config.yaml
num_hidden_layers: 11
hidden_size: 256
n_experts: 8
experts_per_token: 2
d_expert: 304
d_shared_expert: 0
hidden_act: "swiglu"
moe_layers: [0, 1, 2, 3, 4, 5, 6, 7, 8, 9, 10]
router_score: "softmax"
normalize_top_k: false
routed_scale: 1.0
balance_loss: 0.0171
balance_bias: false
init_std_router: 0.0294
lr_router: 0.000382
vocab_size: 4096
norm: "rmsnorm"
norm_eps: 1e-06
tie_word_embeddings: "early"
optimizer: "adamw"
learning_rate: 0.000774
beta1: 0.9
beta2: 0.95
max_grad_norm: 1.0
batch_tokens: [32768, 65536, 131072]
max_seq_len: 512
train_tokens: 560600000
max_steps: 8149
dataset: "wikipedia_en"
Below are experts of layer 2 (counted from 0) of a mixture-of-experts language model. Rows are named router (the router's row for the expert), gate (a neuron's input weights, with its number), up (a neuron's input weights, with its number) and show model dimensions 0-255. Each number is 128 + 24 x the weight over its row's rms, rounded and kept within 0 to 255. Numbers have three digits each.
After each expert's rows: "mostly gets" lists some tokens that are sent to it at least half of the time. This comes from a sample of Wikipedia text that the model never trained on.

# expert 3
router:142125087122109155128099152190158101165125123162135116155110122125113122148138204120116110055135111085113153139170111136134108157109121140169125116148118132092079145112111091142078102164158115116161160109156136113098079126107161101110084117124149103146140140088119126116161085110111135118138140130137132126131176143126143150119112139165127169131136112114112151169139127156125126133152122121120171145100146164137150130116118162125097117117143157162138113146092147165154111139131119171123102088118136161151134121118134100132120118178099133118090142129142133111096110124142099108100104084160125109124102144117141139118089126102086137111153169117107152104118107120141097114113128133130111132085140135166078122089113172104107107171119142169154129084153149169136139116164142
gate0:115120168069086076107117140119114104138124153116136125131121125130131121153123105143136114121150120153115107129124129169117085116153167067111119078131191109119142111159101097129168181152137126144106127166120131112131139145187138131141114093153120137103105115095105146157141147135126112108105133113117103148137167104150173164135143113107104101138105160120123155116104130058095163158118140099124147101103109112111091148126115121131126119088119133148122099130173144148152132146122120109138118126128143077116171173128112128122121126139145153128116107052156130163139146081170103130107143117111126133155111124153108151129121089110120154116145146134128108133124151115115109146078127176102144101086059076141116136097146122132096126127131102121164091141150081148102143104146132
up0:124167138140156110106142102122122144085151100142134115120106109148127150106123179136132128126079111138098098127138162172148093148118142115112145135142128168119092111154126137144129123144146106105135127124123088095166094100114147161148131161117114103153128136139124112093164116097082097123134095112139126142103134154127130113169170143130130106150110087117130126112097160097132130181076138126129082104135120172125169117172175112144130128111136090131146088089114159151161153080119144132159108073096131129135126150153103092140075136149113115074109131081108170115180168129121124157133115114111121096126164131122109127139135145118150154098120155097140155118144125110146116103141116124114158066079166172101116139110121159134165127127127099166152158117109106115133132103151167
mostly gets: " was", "ation", " is", " were", " are", " not"

# expert 6
router:170123108153150164143134105123097157113130114110133142164138125112157149093132096132135128159110111143191139153108106094090112081131169146136146126157130106116159135101137113155127135127087159139105118167134154129117112108081149188125154151109101151092099123130135115173154112118115140153123115097078150124093120119153094136131130114093084100140116150124114117149134106123114115109159103090169120186124112129078132132115180152178130142168125145116136118142148139133112100118128152119167150147150148108164082137119107168125134146117135096116128102123104163134148167170150147090154115135088138144132109111100093114117183142158162141119112093116119100159164114130126139149156155116139120135197106098108154103099126099104123119134099119112091149137134126149128125111065105
gate2:120132122121140109174106089107108107114101105145121140145110165144152117121090089174122083114090103104134104164117145125162137166079154115099142141110107102117126060092148106163124126119096129120149100145147148074139099132151163158108105106116106085117108112141119128153139132128105141130126137092111102127152115133156116083141134145127168186193097101148125149167139134160109134138150123117152126127107093118150101153096129119147119176159075145102101098114109121116149144138120099124149118178112109110120098124139127110121129088160167142079108115090096145117088122091154092144165110179106110177118144097160138151139145143132121125115097121146141129118137116098120134131136111137134136122137135110126162140155097185106130115090116104171160114100120125125104148083116123
up2:144106087148133130163177149148137096128128145128122104116161082081119111143133104161204136113114111120139127141139121147109129083142128143167133129131126098123114149154095119102148141164134115155150120131085155124145133117135147176135124107115115099120085110111138126106138136102133131130153118095156110148166171152124129135148127085161128171157133183159124166099176140140137099104145097097149106105164150123092132144125110172127127111124148123139161130108084155173124117124063076103112122109100151126110116141074103141160136118138159104129140164116136112095139131089114173168096098121084141114145127103135143073109128151111137200154116157116106134097147123119113128115122133146142148152094128142124087154117123128130149130112130137130122142124153163119169196132105125
mostly gets: "| ", "\n\n", ", ", " ", " (", " in "

# expert 0
router:163139124124164088136142141127129144138125147127136111159140091098141097137147145140143124141116119127161090091130115102167148119171099148117140160080127090119111112109093107125110142130126143137147118086154170141151114092159128159149120117128127101130155176136140126113106160138107160159136117137144090122180116157147116099099137134117149151147108176109089111145181129098177128134132086196109165149152143119133147138112142102076137093155139141152123142127117167098136105091135121110077134156117085103105127162103138141137187126130144108134115126171149151112141112139119174127113138095086083114158150168116112134150146139129128118142126142137106117076113099099108131119146146110128096145123106133158181161162138121158156133085144104095166167143124110145143177141106153
gate0:126164140141123153129130125089116115116120120206165089097171118160123162141147067170160136137140092112128124118101166119100159137102096130167125140120146109101086126125152143118145136134147171137120138139134148112144130148133138146131157135123115114122128089130129160112124088111096119083129153103102137101146132129149114114106099087140109106142154130104147136128140116131154129170100127115123149125084129157113139097135102142103116108158123098149069085105146138131148112149076127124148154152086178103181103132146142170158134141162136104135143135131115111112143154163094122125153093168109141161136137141094127170117164134173129124142119153103114143104188146177131156090144110131107129126154136108168139106094120108118101132177087095105142155076134096150121139109163143
up0:166143147121143139140122133119147147101092118122110149177147116094096095120139079136116162118161149133115104148151139144151106163167126155179112110144147129161143125141168134104124157098127137117104125138095118121152138152107117094161148128158118125061132132158138133093115106132158107131160115159118117180140104156158136133143112125131122112159130127167164141131175112141098160181141126074103078093148151152123122130104143141128103145120065096131137148138129121104112162079126093100171137129124150108151138165186134096160110096168145107150121142140110109165113134148158143143173118114130102130122098146111147130101138122103116125159136128123127113134132153154093119131127068135148138125055136133106082114170167135133123117110166117164131108140110124122088147078149107
mostly gets: " g", " sh", " pl", " tr", "pl", " used"

# expert 4
router:118151168157137142113111147069112123147124147125132142137105102124133097119130086134162108129108164151145102146102173135137163156136121112139140123125123161163140145134120128157147166106126111106126097111095110109137167136149065139163137100097106155084108123107159128072117146119111089110117142147129151105103129113128147158117172104135120120155140141134138159125119157086138163126134168135123106080110089109144098157155111114159087138095129093121163102108148108181133148144078140130129128143118161100142109137152100093146112109099131151134169118073132170144134118130109136150162144172114141114153118131116138152117146090082134097108111129133187161112171149147137121116135094115151132065103110099148135123124150120101113166151164141149117103139076117137123071128153097
gate0:157137122158104110092128128164103091146157095134145132125086124110139132116126140080142129138114166114115165107173118150133103098135126136111088149151131147164166095161118140141096153144118161155168144106093096105129119122123142135124110151116134102161094144138123154142160133077160125155103100186100096127133139110116115137157087139108102137133137167106151132164107115113123152179127132150122123120152135120143150115105114169110160144111088139123129137095151127067116143152150136105119129112141143134108165154134134116170109139145162108118134151125155112111105113140111130134106095109147072104102122133152132160143131126094110078139167123170128137158096106166175167167174161162085153168167151135122127148138106130145148158115111141072118110154171113137104141085126176
up0:169125071130118092134093155146112135164097116097144133154116120137113159092149175124181145111133133120109186131167133124087126136103134148153147148212072135135130137122092127086155122115119147094158130115123121122146105107127147104136130126152139099096130133109092121105136109123143132082137138154118110136134170134107144142116139127130142141124104123135178136092145149132073149086142160120165138131152111120141125120138124127138117145119152123175186126116106126150123180149122137118096179103110138146164153136169116168106073079110143145130145144124130137158112107133138089140073145095115104143097105114140133131149127108113183143144154162103138106077123141123140127110108121166144143102127141152128117138138102141093100123154161132112122104152180134173129097082102142
mostly gets: " un", " John", " National", " Con", " pre", " inter"

# expert 2
router:087096105087112150135169162140149148062134109139102140074116193136122111154141105082127111138124188131095125138149130153142081125090157106091138114119174125135162104135165154107132118135107086114142127159114160122117112128159165108130105152141138124145125126164102126137133128149103094125134124172148140124148152110095115169146152104212170123128094103098117092090130081122087104115100127119123102108161136132116119146113113130066168147100131128134091116123116132119101139158109145113141106095139111122100156124163139152164145154121136136157125131105106127123144124111097120166070128106143132121095126109166118132111143159139115130137121109117151157141098141106106083111131155134076148163086163115107130136113129152141110139118116120114100106120131098139097102111112097
gate2:108121140123086099139121108140135103175142125106115115190144141061136111119119131180115122129124184127079112144114140113112168081124132127103105159129101144129129149137091117113107105151115123148092080103156076124143180137160144146122127173142153149142118138135127110125131156145135131145150162118134174111115147137099125132111131125107127141140126143190130108131098160090144158148178129126126132155101088123122138126138096113128078129113131104132163128117103124111194062138077152109107160160124136145123082163113159123139091117147096100166136104134126130131097084147149141092103137139158174146168167122128146102121120117127125126141091116139147157086097122118105120115111120115106111106136155139130172119139141156153119106106131146113108139104170134125136090088178126
up2:120131142148111097121095122139152140102122101080123137176116149115148112142134192103138146155126151094085130111119170129140167133100118115134118111126135091156093136146139138111116138157142115113145069172102107136164145132105115156125117118130135146140161125131135137149157168152148143123110125106144130147075097090149118127106119133096141190153091143157137111127101162128136100113125151112115123122141107136141108132092128132124116142157146122153147096133072104183160113167160136093083143111133082146112134133111163133128107101145135140158133088117110096118162105168102146129126135140162173160132081176123136159122142089145142113174097104103126092097115119144113115148106161158110090109130130101146155089176161183172115131137110150134154142125147135117158112100155177
mostly gets: " of the", " a", " the", " to", " for", " in the"

# expert 7
router:132101179138137109127106091124141088149134108092113143138116119153097155137128147166106165141143116144075148117113149149117104163100107136089098154099126120155151083138148143118093147092131172098117110145092090122113134129120109089113127118143098147139158109102100129132116132121187157115100140094130124186118123169101140108112093157098145115118137106153152149088096129166094134136133150142107125120155119161142083068108105085150125112119143176113103107129131098083114161109131108132115131115103136159119168128102130132119123147127110167154139172143140092139075132109144114131165121167138099135085167117136128077136102122131110155117150139154107131137094152123132158134115135100144177151120142164094088138169128157122166098141124149130150094120126169081140108141146129
gate2:163133123138136103153112098160096145108133159136126135093155130114113109115157139125178092110155095115110122154144164135121171067120168119128166091126149129133149111156115129105090121160156153111096156145106121072102154133133088125136114115176148123099113110157177127121198138142124129138157145132115107114153136124123117119173073095125141128160093138121162139160160145084159120152137113119140127148122125105106123117104123107135107137190153100161162118148140095136122118153142132129130120175091158098127176110142136130105115097182153127141119133134119113110112121147093118078152137140134155120099130116162140142120116145126161121184165153064149150113147146121163108127109088148170145137139140127131118108182090169137124157116107106091133122133137148130085110136116148
up2:170099097121108128156153165119156151098110094107168124122120188107140145102147165099146108145147110114152117139127076115146126124135126170196118153111162103152157162142136148089129108098148106110120109171148168131142099128122149135143168070173184099161126129139110161156142160147113127129114121129128143162132128140090142127138111159115110121123143155125101099127173123191113078109099079104136122101104138121118118119092108124091127125139084102106083129144120101111097129127160156151138161123111106140105156161126124127155138152117172134155093129137106089104112106104141108145146125122097170140165175158131109107119152104126102111125115137116108080124126159116101108119149145081159143142136130124086135099162147117158104107103128125147105142130113152141121123150082125
mostly gets: " d", " Th", " American", " th", "d", " D"

# expert 5
router:116100097128102117115139123148136119150132099154139130108183139129128194084101117135109136146182101090144118103109089151090138136147125112155126109159144152120105183182114156102151111137135083159100170147162098161174160197134150141119119167141153113130093111155159137179109111128114111154145076155138133125112116119171141098162118085139132118111129089141161124164097149147118108143138161086108132082147112092115155142139128178118131153113078111092114151108162117126109149153124115092140123148137129092095122099141107113106113111124096115124131127102137078099182117102106121160114133126120127103172104116145159126157090144128143130146102105113107118152128123140109138126091114144121103146160157147141093153120122100128142121135114118122126146169151117116121138148156151
gate2:140120166155125107139128070140108147115171117125169153108130126154141143112138159120113150133117142140149111136151152164125126109132118124123098145157119095093115123155107152095105114116176093126167105189073152117123119146115095160107107152108094153140108180156094121122166113106096111152136137136119154136144132118100112123154158109087115102136129132104102133156126140132135106120134119120146095083146117173110120081132184098124124123126110062148161151158145092150127119117170179099101130077115141102127156144132115164112096174142116153172108091127163145150137146124146167134101146129116150117145108123093124169110126090106113132125116139150160150128143122112118097125130116117117155099097138145137124146130136106082115161184153152142115102145163106086133127182120173
up2:103132165133148142119109149170117150121123134151105148118143171114130110105125144143130073121141103178138134124145144162113130123157158120124133121132144179112117107135111089135107088123101185138112129132147118105126114167121095139097081160180138171118126109098164151093113132119157127118131079132138113089144086118108097141129146137125118138139134140139123161111129146106141106151156163187120130165128176148127111135137105118167127099148149125127131130173120123125122099071162148151087122119139142118093099137116120156165158100086164165098132127138128139143113090106167127139108112139144107101085119166145128115087118061119164127093137107131126099083128174119187095101147142129120174088123129141130104094117102138138122122092148111151165119146124188129117152104109113
mostly gets: "9", "8", "0", "7", "3", "4"

# expert 1
router:105173142104115109110105122124122152121134184121135106088098128126135098148124087111122132157115116153098140136126162102132165092132137117140134111153080149105121114121139119099185103103147153186104126116127114145122146108133108143119181114162140140161141103170117134109150122135148156099131135120122115086122093102116125100145115180121100112099150120138159102114106143136157143105101106100158092137070172106158162127169116120152168131144120074132150178135137108107149118119175098144128149120139123163131115094132159114092075104119161120063138110163113117145131135137141089114134149146160172160094140106156123122123108130135149104147142132120144084169134140160156150149148085186119131092152112112106149105130122097170112158092139134124114129117142136085143164128124134
gate0:153109096148112166139098113135134182140172148089107102144124114149126127168149148109121128087093121135071165092129136123148116101132121133072129122162131097167105155135127108121143152166133102129146106118139128096161104113085130123160145150120139115147112119067120132160124110104128178096118113090147160145079162108178115156098155088130154105151128141152150144113127153113144119120109140152138140152102137113125152108142104131150097130129150117157122062122115144172089167132162142152130152136136147127103124140117140102121112108144159090128147123120129103131131121147177129177117089127155115139157136165104146138129141156122137129138123119135157089136149103152140076140152145134110075113151128074127090107159148208115130097172168137138116119091113121104125123115144124
up0:167110086129125106151079140128144124163092145149132145097121112146117103144123120136111142070121132154131123116150117133119153128172135140145110104104150192105131130132152151199148121159146083090145123100124129079133126114137093123135099126124139109087147111078175125097116114100140083083117142150094118138092147123163150158105128157115076111092148102115127153110118116125104163104115099129102137138145148126133102112119133159117091145174154096104139169129110160112152093115178138130126128121132101132146190143120126092171143141134138105116113159113118119124139150099106117155137101144135108103141101138162118152119127135076145113147153144138105109166153080124149128109184121139159182140114149107122121139107070153116128141089104114153089115150092133117126128092110109
mostly gets: " V", " W", " St", " J", " Mar", " Re"